Experts of a small language model.
Training: a variant of Adam for the experts, 1098M tokens.
Below are experts of layer 7 (counted from 0) of a mixture-of-experts language model. Rows are named router (the router's row for the expert), gate (a neuron's input weights, with its number), up (a neuron's input weights, with its number) and show model dimensions 192-287. Each number is 500 + 25 x the weight over its row's rms, rounded and kept within 0 to 999. Numbers have three digits each.
Before each expert's rows: a language model's description of what the expert responds to. This comes from a sample of Wikipedia text that the model never trained on.

# expert 25
It responds to: Pronouns and connectives. Subject pronouns, relative words and conjunctions starting a clause, e.g. that, which, he, who, whom, also.
router:468492478523533506509494483461519494510521533479532526511500475486530494466474522471477486521474507472500529459563474563476497508452496521515523486487516485511467522537474493520498481488515462484534533502498489542503494500520512492432499516475507461525527522510510515440489516535495505474
gate0:500498481514525516522482470497476449482531470496518469478531493485475492461487488481513483491501494512478519482541492516556508510501526465456493511481504530471490514507460464496507532547467467534518473485501507498514520529513492502480480474491469512476479491494486513512530488493518479498
up0:506476532501497500463530466512550507558465530470497523507478459517464496473461515500522508498488463495490488432485527475489525501528473487514491512507511460462485504483499503510494487487515464499477509488499525500471494491518513485548462534500492516503489521470500490474506494510525520494
gate1:490532473525457543511467465512495480507511448495482486494488509476505512505489504487458510508505532481465513479478544457478467475485500476544495510507533497466509484522492490473535489453478487505468502476541463527470481480488537478458481525504476494497470498495532498498527482481480450501
up1:477519501455559469499517528478489491528522499458474501460494500519486554538498412510489478519492536495502506562501491499498487491521495505469494482488497501530543510475536488490525454553516479416500476501514513506530485536519458515554507498451526531521518514502489483479520560514547540459
gate2:496495500575521506523489531517466485503512492536518471508540518486527521491519474503526500515459451476483526539505535483495488518495470528512476513494518498493511516500507513535511504468445489527495513493471494482492548518519501529503510451499494500527472519506534536451545486459500465500
up2:504529503524504541476444470459471495469477503512528471513494548475480547484504521446497511495474434475499493499522478518450543513556457464494474525491493477462527513514477524480517499536446494496541481505507496552496491506500529513524508481500528492540499568498415482497513497470473496515
gate3:534504482456476537502474521485481516503542492492492523485509457523505540495483518510501503533463505528512513499536476475459550455475501456455471519530490448486545471465472445475551546495501490535503494483542501480423523492503573538448507514477478458500463521495547540467506509547487468501
up3:491508493484465477490519485483518517489484498511515476522540484478498505508506522496500479542507501531456482562464482456514507496476496509488465526496484535501497473474515555504581549483467461488501490484531466513459514528487499545469458509514501484506495476482482481475493554485499499496
gate4:514501536516544531528481526482520505527527472510506526524470483499479506456511507482521504497491537480491487508539497505539473472505460474497550528475493485523490506497529492509525531543530495538534485515490497490500480463526524484511460509507528455517541512518527508499466522492468510452
up4:512528517526530502475523510483532507534494449525518543498469500493507503447508472464523478470493519505482488507507481508548484477501451499531521531494445488526480496482492477481499553516519468521532475494517512511469478464506525537517463543520511456507527489519523530471471506476488498513

# expert 23
It responds to: Inner word fragments. Mid-word or word-final pieces of names and rare words, e.g. Harri(et), West(ph)al, Fassi(fer)n, plus dashes and closing parentheses in tables.
router:523490485543517523519500483488530482534528504495482484505500483472525518475479517512505505485475500474493564502514467504501490519478505502489550519486517474512487509497490482534534495503491524500514478513518493519561523484505519502488468538482510506524550515477484489504492537495472496478
gate1:488548466503563516557473441481528525497555494506492546566515537551519513474478495473538495498500486491489474502525489550470461533482524486486452493480492515500502508461525519481541503546509473522492512476446486503499487490505520515477539540529541473503518482536513526517453500506503471493
up1:550490501471539501527480490514537484526508508527512512491511539532489500483473484484552488503509511506519487492497537523463461511510493518471440478507481497502494521473516527480560520539536500553494490490472523490522437531531485513526511531511509466454517452501467503528499492511502479535
gate2:442502522515499528529460477484461514483490508515516488494524499495486486505498476492490444521528481519494465505472498540491510476546470502518510500490447542518549512460554539502498547517462502466514517469524439522494519498496509507504456505517534521507504465533521513523497503486509517445
up2:474485502499516482527497493480519501491511550537487530534527490511506457474461489477486429542456488477445516494501525448483468546506493470511496502528512542532501501492464499483469462488537494514467498518498493466472449486502505492500511495476506542467495503488495494460493456484496484502
gate3:512479508501505491543510510463521539481485529498511518505478501522514512508460502486489549488472477493493523516546471506511505521510471495439485529457486480489528537525497505504473500542491493532456468539510486500501532485505511521533503469503497482492496449473461479499509476527461528459
up3:518486492503529494504547497483522535488506464470501459496495504517507494533515506539480506478434492512478489492516485523510541499518488513446483538442521494483515547533469494500499496553482473500454502572508498492512482460491524535527485461470509459505507504495476439505532518464472476500
gate4:525502473469518498502495492479512518490524508473538479494502524490495550512496545513513559510458545470513489533500442482468484536538488474504524446507432481480487493485467474519478521498484508509442467511483495486501488479519578461530512505477483468488489477477498519490481546529497468505
up4:527537502491541567500550494528503523536492486453536489498501539486501506564470461464509549479496489472475482524511464504462460498559488457522549469514525500514536507548486519474523499489484528485531474482533538490467436503498524469473477484464461483504491535503517504478513514462489515488
gate5:462513508467518513549485523494513473489487529463492497512558504542506500519505476510515538541477516490465517496494512470490488485510460512498489498535487483509499518526521480484508518531535535491477500513496470504481423449458517533487491527459479511493459517474517491463525501502575499449
up5:489485496511497537487485499466490500475473471522506524489506497540521494515499522507491523494514522520466529513472477522533521489476505508560515484499539520521510492517448507466455485438509514514525513465521497461546511508492483524478464517481508536507472459498478506494511524479504489468

# expert 18
It responds to: Word stems after prefixes. Middle stems of long words after a prefix, plus is, are, may, must in descriptions, such as re-develop-ed, de-hydr-ation.
router:497513507540516514538509483465474484512489494500485474538497513477558521475539552509513500520504482459503507466564500539497488507484520524516510530459567490513482473549476484528535471559523466508532499552500478508465505510507522494484529509475489448480517490545517536470473534475506495495
gate1:506494480457535472514495519517472460516517515501530531513470477500535587492531525501458525515499480525539458508490522525510527519471465516464494494455504512500468498480492451490509504544502486539497463492511510465518493503518553504552468522498508508474508506494463507509470499464545487482
up1:512514521488487482501508553484520499484488486509505447469524495497514520522500484497528490444474504454518513502530519462479472513473500488504519510513444496493507462554506461486491506488515485468447515502487538443515480495473461497467537475518490466499526517508480554493504493528523497481
gate2:476518506526526505494505508518463495497501462489480516484505507519541550506487528521494502479449452523521486504539485488511526471512496479497549521484524525497480478483477442461532482524470444505494507475537486477520498448514492470499515467463449495495498566442530501519507452497510494527
up2:519499473471530504476463482509526466539499537484474508521485514484455532519492477488519453547517532472503544511469501495506464511501541486488486471527495469525478453514474522545469489456482561530480495509466507515513482514526490470529526515496525518488519554523452457500484491463467534493
gate3:476500492529480489514498494452499508538508504522475508557512547426510490486471526462487497457567455483495512457488515489443474500514487502522499559507487530503533502458529504508472490502464474492463477541498491488500485495494502502541537486529541511507500498507511501492467497537469519488
up3:485494476515515519505482508442497472511482466494494500533489511462524477491495459476478480500553476481537494460491544504508493537460512499480510510534521495497561476444496519503479511515505458511491504543524519482533478475479515523514470518529531530498522488489462511518477528508533499449
gate4:495514526543510496521495508533425527560493502451514486480512464519528510487512488511491509483462513470505459519533487524500528525492530476557519512468468512494503495505497519461490511546535499515485535496508467495488537496540534505491504512485515473466520515506504494517527523515411499496
up4:463479462472496466462488491491541480501535487515479545541453537500496493486478477454502471533544467490512542502444480493505523472489464485503524497505530509493494518491500456498488467461485487479480482533513508522520456483496500480476504478495518539561478524524506476499509482466557483474
gate5:514536470535519486512488514461528499521532548497532530469482528502502479496505557500503548491519462486536493489496494537527513529486518533519489496434522481477482503514508463532493500461523511527513531472496494490494477505481494495499493544493512495481482506468487503479456556508484487524
up5:455475470507488512489474514527515505502484497487451496528499512509474540482461491523488508494496509517493514524512470519472483517466527462531506509474498537496532499541510538524529496500520509559521494556467499512491521521511505491498501494492487518469483521533480513493496470488444490487

# expert 10
It responds to: Foreign-name pieces, possessives. Inner pieces of German, Scandinavian and other foreign names, plus open parentheses, possessive s, its and their, e.g. Sch, och.
router:464537482524515507511499512506510563505530543477497519496466499507543519501502538464445473485516476468531511468540505501473544526479525503500487510488491483529472475507506462538497463515516471505488509564523478553508505481498530492485465518463522494526536514545490523499507547517468489451
gate0:491486487496455485471494507452502508502546467499487521510483515523513535530523555474520507508519518525542493483545475501463509513485490516483514511473455511492515519486477465485510513491500475500528518534471501497549508495536540494507497505515564499526525495501493503522492523496483534454
up0:504544470478443501494519506477512504454556504495472490485493483527557492501526530533517479489485461522520507475493496511447532504507509459512546537444518478526484497521475479544480497517532528491505486479516538502525513511517480476525488533533527548525495556512467518526504501494484502461
gate1:516488527458505479518515525458498485479445497507453509504493465472516561494478490471477523494505524514483481508515531468509507467484529491511515467536498498515491488483496469486512497493530522532535531505466514459496493475507516461519503452500477478542491472497483467527494529494503523503
up1:530471521483477444449490482492522539501499583470522499515474438472492494499536466481502507494561491507511500510505496474513529541507524539483490507495479540456492495549501499522492541522495553521488478481532526535537527479462544496522499488493521483478516468439539510478493515512512501522
gate2:527480482494494480497482507497494514486470535505485489518485481507517546498486521494483485500518512491512518510482467511505477486490549504475503530513493517473542520492530528498495486528493491546499471501480497539526494491480513519462582501522477459534489518498468509500466470464491508486
up2:463498479477498517522486462545487520490496523473477486467472505510546449464483493470531525495475531461493499491535503466488492539493438521508522533483468497493511508526495478456468525494495484499502527472508506478469506517489441459522463517487496541520489484528506537495521522515491488523
gate3:502464453496541483492493499489540478487517503463487465509509448526545506456502503466510482473453467476552507492525477453505515450515551511443498495480485503503447491493496494537467489480501461526476513519488485516519471495527518505515492538520520448511511493536492494502471486538488496485
up3:482493544543474505554465468451473528500508518537505507506511500500503507499494486446522507549515545534505471501495525533505496480502469483514510543528495502497491494481493509471519453485462540472544498499488503498506502484477539460478470523509529560488504483515551489480514554489515560475
gate4:528496523484498517508509505487478492520534542501494545495530482493513505491525550475509558513536473541504474470494479504469491530477482486515499445505552502495519496497479454520523507522500452513515499489490526548466511492446526505479530533532471503471475508513521484480470540559516494496
up4:548499478493552511535498519507532466549515520488478537482481523507536515493483463511467525505508502521503477490503503457521463521439518493475480455489549508530537493476491493488505487496481472521532514480470487543470538494457450471488508527474497497489508471470504485518467533519531492502

# expert 7
It responds to: Capitalised name starts. Opening pieces of proper names, mostly capital letters or short capitalised fragments like St, Th, Mr, and the piece right after an initial capital.
router:460549497545539503499463501472532519524508476496482504508467475511510495490493526492455500486508497485505536507480503514509515506484504532522539510467505499511488484530485493516512485518516465492478509441507509525497498510513518463468488495475523516525533529543519523527483499511491502467
gate0:510479453459504441508466508498519476490492507456490467550525452494514538483490532512502512537524478468469471457523506516469465513498516522504522503487551491484504495514487503512501475514529485492484533499508518540459493470477510496531534531502526506497499554491509522503470481474502472509
up0:470534483551519515520493479486553507494489489556478581501520521530487469474523497487492511489513507503524520521501452487513529491521477469526492498482471512537485520496513490465495546511478511515492459535486490493539506495517518502487471479487474501485527455530498472496517516507470540493
gate1:450491490532521461491514490494467516486494501510477534538483521515472545509481490488487505554501463481530520511524502490525459517504512516550533475507504528522551462506481521491542534504490522495509459513493511459528522523442535521507496518499467503549525536489539525508482547530441509473
up1:478495479531516426477484545478494469521480513484532518472481501512476516517495496503481560496527469494504506519517468475517485533491500495564496505487464471464521495507489524479513543500587505490534458502484503485521521510514530471472480520487464507526523525515536520525497521495509488506
gate2:555521482494441495506515490483450500472492485507523444521527543498527492471464538516528533475496463508549450483513478468503444529517509546493499529506515484457509461505480507507485485491504470506536506499487520559481535496456502479458512523506503481484497500508541528515513526480526504528
up2:498505514490528517474487488503488499480490484498439504508502507490514508462492473473480452490556448507507481490489518511510508485473553497499494486441550532523444531436499503537494512526448463478474462529492488490528515481415521461537478516509458480492502502491498485496475491476505529467
gate3:491518500517524498475518508506544502480510477500527485491526519502520545461467520453474556509475523472521523543517483513505519467475519518531525474492503502452497469506527523500527513497493493476498521513523508463486518491518529486529513527487469520485515536477506523471470475493457465492
up3:458496442510520496494474526516497497471516484527534524550463507502516464494453491502479523509532547489547519515483436546552552443480487492514541506479490543509503496500535532436482538431507488513504508511524504516458538483568488546446507513493496484508504501528497521498513465488484471492
gate4:502518476507451549533492518495490514485485516499499537535538493540561502472506481471544487488494526472470496514480497498465561502470491467470468493502476484506532494499514448439512520473482448469518511475466502463507508505524475513479516518475536506524480498470464514485429496500498510540
up4:516514492513510476492484486476485529481462454452540507448527484482474463540500487499514495510476473474524488512491500511496515503536568472498442498489540472446512527518485491504496471508476498486504493496465491515510492467512474465508480547479482500527485502480480494501486535503494560539

# expert 29
It responds to: Word and number endings. Final pieces of words and numbers before punctuation, e.g. res(ur)rection, Acc(es)sible, decade prefixes 196, 199, 000, and country names.
router:485509517536505491500469472479487483524517563504461531496439479441526470487523473464451493515532485516507541470515512520500508496470524508520563489478515499540449546523476482534548501512519486521538512515490521517510527511465518473467436518508496491508530502497514518453502519518471518458
gate1:512528543555526499547514453479491508486484483484502483493491497545488520529478455541477500502559516488525520512477477519497474466502513524507528530519504515450527510511453484565489494486483505474470454523510514487462523483492477524472490498483484503515493478525489486516502512459488525468
up1:496492499513549481481494506506478486532525501489499492509500512504503516538565518469449508483474522513470504543513484498507503519506506441500508491478511484520533509539511500462479517541531529528523510491541459467545539514501465484468519488560522510449485481491462490529486514500468487464
gate2:506497488535484537498496459444521508551474495511478457490499536529476526502461520515488512483533496509544522502554499470508486519463516465467509510485498500473512544497505479482494520515493485497531507526475495534511495497540519486465476518487523478518493501492486504557493503489503467522
up2:495518459477502474541497525570502486445542520520509528534495483479504514490542484469504495465446498469488465491452478516500490507522471505480499499505486469522520468508514523494477462538514494506469506488516473493506506494481496517524525451516505500530498508542570495474487502484495524438
gate3:511541505501511514507491514482498466496514518501490494484509526488529452531529551494511523491487514506497466530510513493528534484499467499491501513549478443515502500482496481519413518482539520503471504463467479516503540491504498461502524524523518535502499476471486497518510567503524510555
up3:481484482511493514495493498560528525516487486511494507516514468496533504480502497441513502468489524471538496487533484516485494541489555497512476507519490517508499537514500485492487521492456464539499501543534488428498475569508501501500477487493496472543494477523507466529490485492497470485
gate4:475490502474502474475510474506479495494466521521484487501516509491498488467487519507475544492524521502514486512506494482533444466506497497508519453513503466528495503494477478493487543458506510514497483453482483513505538521498521489543538470497521517499502486529514503507449521505520513495
up4:520525498490490461523508503435460469508525500485471486493476485445482496545487513510496479507533451504486494457512473484458512484535526463464510526508498502491490553537507490507513507514483480537527515482451463552493468488487467501475511473519491499476556514524486523530537483544523524510
gate5:478456545530534516501501471474507508514531503497515521495501506506487482510535471488510471512472427504541512519478503542503509443462522468506512518463508520549503516508520461498473534491463490535480509482532513517513579484509499501495477513492509519522521505503514484518450546491506512495
up5:482484521507493557534533516493462509517496554524531466494510443488491499549527469550499499464515525493485488458492558490493540525508487506463448524480520505488469493495511506530522497481513527495509510513529510532504478513494459536519508493486530493523519500481538469474513529499506518488

# expert 0
It responds to: Name-ending word pieces. Final pieces of proper names, surnames and place names, such as -ton, -ville, -ley, York, often in lists and tables.
router:506534479522529502499486496463523487510541487491490512522508488459518548505509495483480508501504471448511483483571532507497513532481510538527494504491505501468460487515477466534509479480518470506518493558531491535551506482500524470497468524442502480530502508499514494441517518519488485469
gate1:517470469473489521500510506519529494494455492534429510501502498505482427499519511501507473514517474516495506474452504509515468474522523516527496465495511488512505460528536545521497502491523530478491519454488504511493507541436489516500515487527487478453505471513508494514474519485506465488
up1:498524518524509541534520479538456463500468524475481508526524496496525497459486532514504520524503518562485523465505478513485493452503513467503504514509522445545545519463510511488491497510464501514502513449482499476437535481466528533493509493557514514497477503508542523515468489520521480495
gate2:487482508517492451493524508492483526515489491498513509491502501507533550468520506506493512493476490556510518554496528533495500512510506492544492485480471522497490524508488532528499500506493516514518515487479494504472541523521529495511521484474560534530479498504519539484474480475491497510
up2:490503511516509499471482511546475511488517512523422507484490513473506472513484474489561510496553509562519489461482470542547517463497530553460502487493460463500541482486509505459457460493501497513497546502471506488499524504491486494502512461555463497471482512485475473507562501493481536476
gate3:512512488461492490490485513470499504483520472509512507512508515481547530487507503533507484528507522435498480527491499518492514512526501491499426467500527460465509462441522495554478568518485493492509502495499506522496517485438462517463532500496503502455535525481467496497478515493514494529
up3:498470508492496473519518489463533515482518500513530501511508537502521496470541544538511505517505501475508478527514498522509506490478512500507437494501531514484480485475505451534490554545491518504541496480497533491479540470467481503451522483488484539437500516456473480462462543503490498555
gate4:483498520515501476492486481511502499517501480465481543491467493502554529493503511492457527510494511494518504497508471508495536480503525505540525541509464498517498503505502497446494476524490522485500477508528491468454466517488511512459511547501527479497471516542521480518472526489486465490
up4:486550439502482526492479471447506487491517509518522451476515494509512488497504509501461502524531556531502512489480534494486456525510506504481522559493527479521507535499535477525546515502497473531521538452482506505490509485521520499490491453517494497487526482521504533508494481467504479470
gate5:548500490505487479489507491492527528501533541478514497498507470500489481487494486455511508521472502482559454495491472464543488489501497499514521521481491489510465546503500465494465486485510480527499516517535518469521503463528500452508472490473464454500460547471480481527506507512514541516
up5:506533507480457467517506509465494524505511531515512482502508511494474499538496474496480524482504503466542471485505478504485513470482491534508485480498487490488473502490440496476518515462548512486557464498512543510478511514539483476482470462494495467532493526531511483504516508494477488503

# expert 21
It responds to: Line breaks, sentence boundaries. Line breaks ending list items or table headers, sentence-final periods followed by a space, and contrast words like but, however, although.
router:464516503511535491523499438467506506522515486510471532510464503457545518470497506470453488548498476465492515482559476504498510526466504525535492529458526490529464507492459524550522486515502488438517507488486485553473504500563490466493484496461494495536526495498498495500457514523500499482
gate1:524519483490518490497495470564492486512517461519500486528447501502509451460496473536490554548514477491485480464477467481514534492524507470505495493501511529503484497465524523475509494495529498487499487448496515526475497517531495482463532537542527445488500536447539510473536480512487492555
up1:460507493539501470474541529475493539482510510510529446471472550472522526522468502531500464513473515452546513531476481467536508513467505477490493500510510485436558504507509495498468558514502540479484540466458490444508479491474484516491466470489503491472511503525481476510478534533502533531
gate2:487496507535497500521484519512487466458499470494522516504501530512564510513502476469508516518527542517483507509514472516417482514521520470517509481508477491518517492479466518459527496500466516509466498506548518479499489510510549550558505512522463504487515511492537499518552506517490515475
up2:492519538503503481532507486533494465504507510484529471515490467555519538481527459494486437505466498495517494511515530490463448534491473477513489499504481515543485519449467525498558506546485510532507490455524504491525496468506516509487499483518523517449510481436511487502521519466523514499
gate3:461494479533472476511451520488479487454557525548474491479488530527511468460480470468508485491513515488554471454531479526514462483490543530499479515527499514506458491459512501513471523491506496512468505539573521468482493499487503535488500477485452507511510473500545481503471542528509490460
up3:467511524557480476544461506481462477483489478491483515464469494507501481476428492458453488538516520486529477496509485504495449469517501586499482506478479526508454530493514545501544513484506502457482547497525482510491482482492478490522489493509472506536534447506522510538502502513507478545
gate4:493567477470488493500486503464487547510518500472491407502476498471493507488509470447488525519540502500511506455517488468479502493464518572465517522517482497448549503490489503495489535493549472512537488456482540505500505497516492480464509523479460488500519525477482476520502519537516465551
up4:526477502469483488512501529489513491496514498498479466504471470492486474511525452507463492549515488491501514508501478486494511489460477520477503496465440539481505480561555484481537526524511509492526488533505544515500498525500472509517495512492491435511545474492480494455533474468488493466
gate5:491487522528496513501479501448494555504468496442508481493483492506510529515536537506481466486510510492469518451502507506491503498448510508467561482481488503462533514529494504553476476524539479521509524477532519452514476466480513454545460504538512498459497493551508539515436511483519473525
up5:483494519482474528496478514479498548529523504500451539470481490472488504528510567516536471510526474496508528477513533536515528518447535537478505495527513471427488523487481525579523552483559506490526524467529539509474491495503513501521494529522500483467456534469526500511475495530526493504

# expert 26
It responds to: Prepositions and conjunctions. Linking words in running prose, mostly and, in, to, plus during, before, until, through, and sentence-initial In, After.
router:472509477554514529517508535483487492536531519502483504523513508491500535483511542449475522524516497476517480491512465501502485495488509517482494510488483483512505557546484473475483496474498504492470523486514474518505492490476507486472476511478519521519545515477506521585456494519494509498
gate1:492508515577500496507457460545501482514459491457507494508501530532543516546496449486503519522485505509498495517538505497486496485507501511512527502472558458478511495495459523511539464506526521486497513512465498488468537505504515494504515481486501525458453511465499500479517491510481502492
up1:508515478473486542482528505454506527479558492501495450491472479476499487450478554508496503478495501515547447474470505483467503526496452459513497491499456506507478507493538500515529550515496513506495514478530504520506509501488519494487480503545490502518497542517485459493455528471538501504
gate2:462533522484453475512448507495470536484534532526514475532507480512492525500520506465514482527533525495552484504512544499537502515485543494527515473487496569471504484488520504518449515498504495527531518512525501506542522523488508495508486508505503484468511495511505513517489520497499463508
up2:495527504524519465523468505491529513502488510505483504489498516532496475480506520487482472475482477518526457478493452521519508521461519451458492502496529507513523526538551492546525474524453518504561481482528491551524479493482518505490491518473441500462522495500499497498462525508504487525
gate3:502485480526492488523498482508474491500476489510518517436482530513506458519525516475505488488501524538519511482515519495504440499500467514475469490491484479480512510514515488450508499488473509476484495505533500512515509477483492516504452477482521458535467437501480486494538536506496541477
up3:503507508517552469512498502487468488498484502525495505556489490471512508463489509477513497499528489517444481513501505496527491510507532519468528502515484515517510494514507485508515522493482520500510482490543538504471552535494482525466533532522463466469487488497482507494492507479477477448
gate4:492500488449487503493460475513472471480510501482491503477505500510503532453502485513516512465499521507537474437516471566472543478498454490497517454498479470523523524473524478487528491526488486492517517443544547470489507496513476531518493464486508487533545495534465508496557475538499508515
up4:475488501510467494504491490511473486534491528472512497486503490515463482483550459593453557486516495469504510505531513533477562476524487520539523501450480503512549501539516469481534518536528466511499488497538485453491460482480503510551468504504485487482513537518513538496511486527498493439
gate5:464560443541512505439495549506514531473515496526514525459509498499468539524520510488517537514549474491555468464491505511489504505459455530542485450490493483497479497491469467475486493495484515476511519489483512475496465507529505478489507468450459508502498482503533515490511509507504490499
up5:555449572503490517514500474477467457508518461473494454506482488521498477508527440494519500502465492491434483534513526520567497501498503479521499532493495499534497462551479494532520531518481500489485490523521563465496534495462489461510481526475477497525498519498500508484542481485482521473

# expert 8
It responds to: Foreign name syllables. Word pieces inside non-English personal and place names, especially South Asian, Arabic, Japanese, e.g. Sh, Bh, Zh, ak, Th.
router:469544467519505516533479465474512518475528493517499520472479475470552512508501520477457506497508518458485514466532495496467489541477516474465520501501508510528490523478488464483556492501497441521521525479511463524512518513479521483490478522485513451521491522511489507479478549511472484489
gate0:449555497493502525506543490463483526520502467503474509505509469518513553540443524485483490506506495508479473502500531490458507523505503474500502515483459508475484504514478485512520457503439497508451506502513495495469502501558469519506510516499478499482531517516527512503497502449483502484
up0:559476461476540456496470526568524523509491488498465516518486521521489514498518436493494482481491524453549432508477473500552477499469475509524491483488503481472474531503471460519455450520494505499484530464505542502510515485506497482493548522519572525475500480477499477478537505498511470535
gate1:536501533520505517520492497504453485522483500508481505528544497548562471510493534555535510540512513471445519461487451526494492468486523503500523469506555466497514522510481499516520535494531530489517470498494512556506533500476499518497467513497460535508530514496490493546500540500491488525
up1:514485520494497505530538524486521503530572474483500523519471457472500484480468517499518532432503510473517489510515490495519522513560498480485454484494504475508470497492525497467536493459469494492502466516536486515500451542508509496475489514501505451519508469509510493495478536499486471498
gate2:473525535533500561483521481551504496507554489452487466483437489477513506466514520525463514509493507459498468505541472507462473510504482452513472542525471466507520511489481480503514464548473459528529503523489509496520498478521521502472524502476511471543502526486539492534486504504492481520
up2:453455496512504524503552504490523507463517512510467549495414504509529497483452502537463506460445510482520480501529511494496431499488486463526497470485477456530528443474462484497510463540489451496528463479585501505509494496528538523480484499490512465509502512474528500495485512522503461534
gate3:510532510495512484531494526489494487496537475454445492499524504507485504484477513481477522508487491462485475517527492492499439516548523509470506508441539480498454535509489511537454488549491470491496501526474555494512481470443531483526447508506515531480531516518530542503467518465496485456
up3:537527510472498523526512525498484485466518483478518485472498552474496508483487477507445525486509519489504508536490515522496451489545505495485484476482501527491520489473466480480478489529514464496491505485508543497520465510504548526550488487517536496493500509480497522489479531463545462509
gate4:547535494510525494518487502493522496479474486472516475510498465474479504487483507477489521506539476509540486511482528505503512498527503535496479492491517493468490523497498487522461469507505530522442544491492534490496480452487503488509479502531517532471528511507504521530531486511508468503
up4:532474494523461535509541447532552514529496507517538469512468450469494475535500587482483497499463443520462470492529496507515481500519499492518481529471491528500485497486491519499520511506542475505457469523511514524490531525488465469493510538469457453478503535507531535519499495496457524534

# expert 15
It responds to: Adjective suffixes. Adjective-forming endings and whole descriptive adjectives before a noun, such as -ical, -ative, political, social, international, compact.
router:482525489525516509517505451448521497517497498486452497526492475454510518487492519492480505547518472493492516499501533526481488520484549526532515486474535489501466485524497464556528505503494505508509494518490476561521545502479499507496484478464499508513482535501549493480479504494486514472
gate0:491478514502472532510515467459463463498532480487506541510513491493477499478467463550501507521507437508513497532529464532499465499480517517510550478526485444478507509499495502500530491531473554519542517506492504518474476527520555478499525473476489485515504515475517480509516508477467518462
up0:497469495509458505511530477484490491490514531484512504477518481514515561456521473527503502509476476488492487495509506512499535465494516540497512480513506505496476496524493443516533550486538501519537513512472532472491481528504500481440537461489550541503529560478488459529506461496482503474
gate1:500490517467511502493469525443551463483546508503542525546511554482497500514487500501540509464495460516469513519494513491506481519461470495520475522500515488504493460508519506494495499512513529485455505539539518513541488492533532526501486519462495552515496477494515516460497468467516483466
up1:485497460472479520526503505499540467499532495498486509545555539515490495519496449482504512462546498508488497514505493510454525486496533491513467483474500458517530488504481518525493499497501532520474514513484524523518487523500517471537516535457547465517531499535524499443475522496466480481
gate2:498525475475473486513510495511537510497550487519475510495519536480488486504500519515529531501499521499501485498524471479474530487481476524510491522493524498517558471548450490506503512529522489503547517487472455484510518508497496497539513503474507485489493456496532490498483507575533503463
up2:471480495527515559506496505490430495491510536477515520503491487564507473512516494483485516494501500500505535479528522517557513518520530521485515500476459463532471543446516541504504504499502484546480542487520490498506505476504523470491504478511501483499541523504447508522508502438487480532
gate3:463503501490501521493461444469467491486483533481527514514506484464473500485501498442525530498484471525479508478515502465541500489440529454505519508472509472519542503542501497525494511477498542507537520540464511469486487478514507466476470489470500484495475496506478500492503478525544490457
up3:527481539480494496527485577523501494494496534519535510522505509530519478522544491531493489497555503491488511513488509503475515547474514471451497529509511486487481478511498476524453515454501525509484510521481497521542520495473531515514486490524520468483496522476483495456515525512492488509
gate4:501498525553460514528464481482526504508490523472491503559539466491464555504536499434446504492555498474516508504445492510481502498474489476518533498451477539481531527517495486515516540531516537496451516490581519525545518477479488492476455535491500518475505459476505496518512518514487490477
up4:445539483520508491543516516525497488447502520489513504454482488492528490483451508469486534500488499505501459479558451506510500533478499520486510524529513469528475487477494514479473499492500498487531478515475461475514496506509490475497539493515527495529539496516488513464513510526512475511

# expert 22
It responds to: Articles and prepositions. Determiners and prepositions opening a noun phrase in running prose, mainly the, a, for, with, by, plus two, several, other.
router:479524508510523492503467445484519489507521499500471497497471465529533521490489536479470493488503486489522495469520476507485522493450492499491502496456479502514498489475481461507518498554509515501501524532513487528516510500467527493505545506465541489511539512533505502488453497512491481464
gate0:469478482501498458483491511525472485501478535498462514517528542489509513487524520517514466443522503498507484482498494486483519492536466480490508475499463471558458467469515466481498470521490492485528513515473490529482471514523495500473526510461488452541509504478480534493491462465513524515
up0:526453529502508535487525450530494499500528482509494513473477522480476531470510538475479539538529491515469495464535466493470504502494469500478491502484463457507550473486499496450515466451535497435532461540485513510481525501538527505522508450491517469536470509452462496521503481498488481525
gate1:476512448527515511507565524482497541454504502500505491488527519447539517511458525458510481489495486480484525485502536533449463489512572472462475546469522467498480492475480481465468507508518499484499495507490479529500502480511496534511511502490487508485487454522493496500517508500498522507
up1:511484453503496519499442454537510442511468499492522533522476494503503494494531482549519548525484538468521472453510451492498530481533483504489528481454441504490559495513527529526503440496535480442472492489531513497496488473513487455533495500489472502539514537528516506490479509461508481503
gate2:484470493528490521452520531481473458528484430484569539540496506495523467468530476473533503509510505487498504458543505489509503512442461500486532524523456513496477459476503465482507536467472477465502494521518506522455458468503477505478497499528521478491525501541500520501507550511498507474
up2:497515448514487482517444480476532451497462475496511476544497550535502534473511498469505522536516483492526531484489461512578489515483480515459506487485505493523496526500504449522477486510520488477496504541472487491528472516480505496534502509505456498503545479579518512501496499499484480483
gate3:527496497486483486581536560454485498517543584452478537497517461458514490482542536522510514489480486521463514494530539536504483497500500471527498498511485539514476525524486445498526473528510476507511474527499523519503481479516502559475510508521517476564510511517523480497500478499495495534
up3:490517517519523474417507501531558491491465489496514557499455521491517474510524505463482502524530510472482502517487535492486497518510488534464485521508478497508514526445479498485503503485546497494505502490510499481495554471488510495528478499471485468503520489471505508512507508456527533456
gate4:460516497518552513470524530544492479499507516477497523510490485513493485484506522540480498511514478497485526476513486498491485481517527535468507539485485461513517512465501448484502507502522474485498475493525498503463490523484460519484526512496517528528495481521496509527464479457508528442
up4:532450483507474512486527535518502482460545514498531492551510509506517490521503484504459507456504477482515534513517476509482523522517479462519524489526502475493490495531522452505502555507462480486491499522508497523496497505528487533439493545537506483475495538500505501497507516526507475501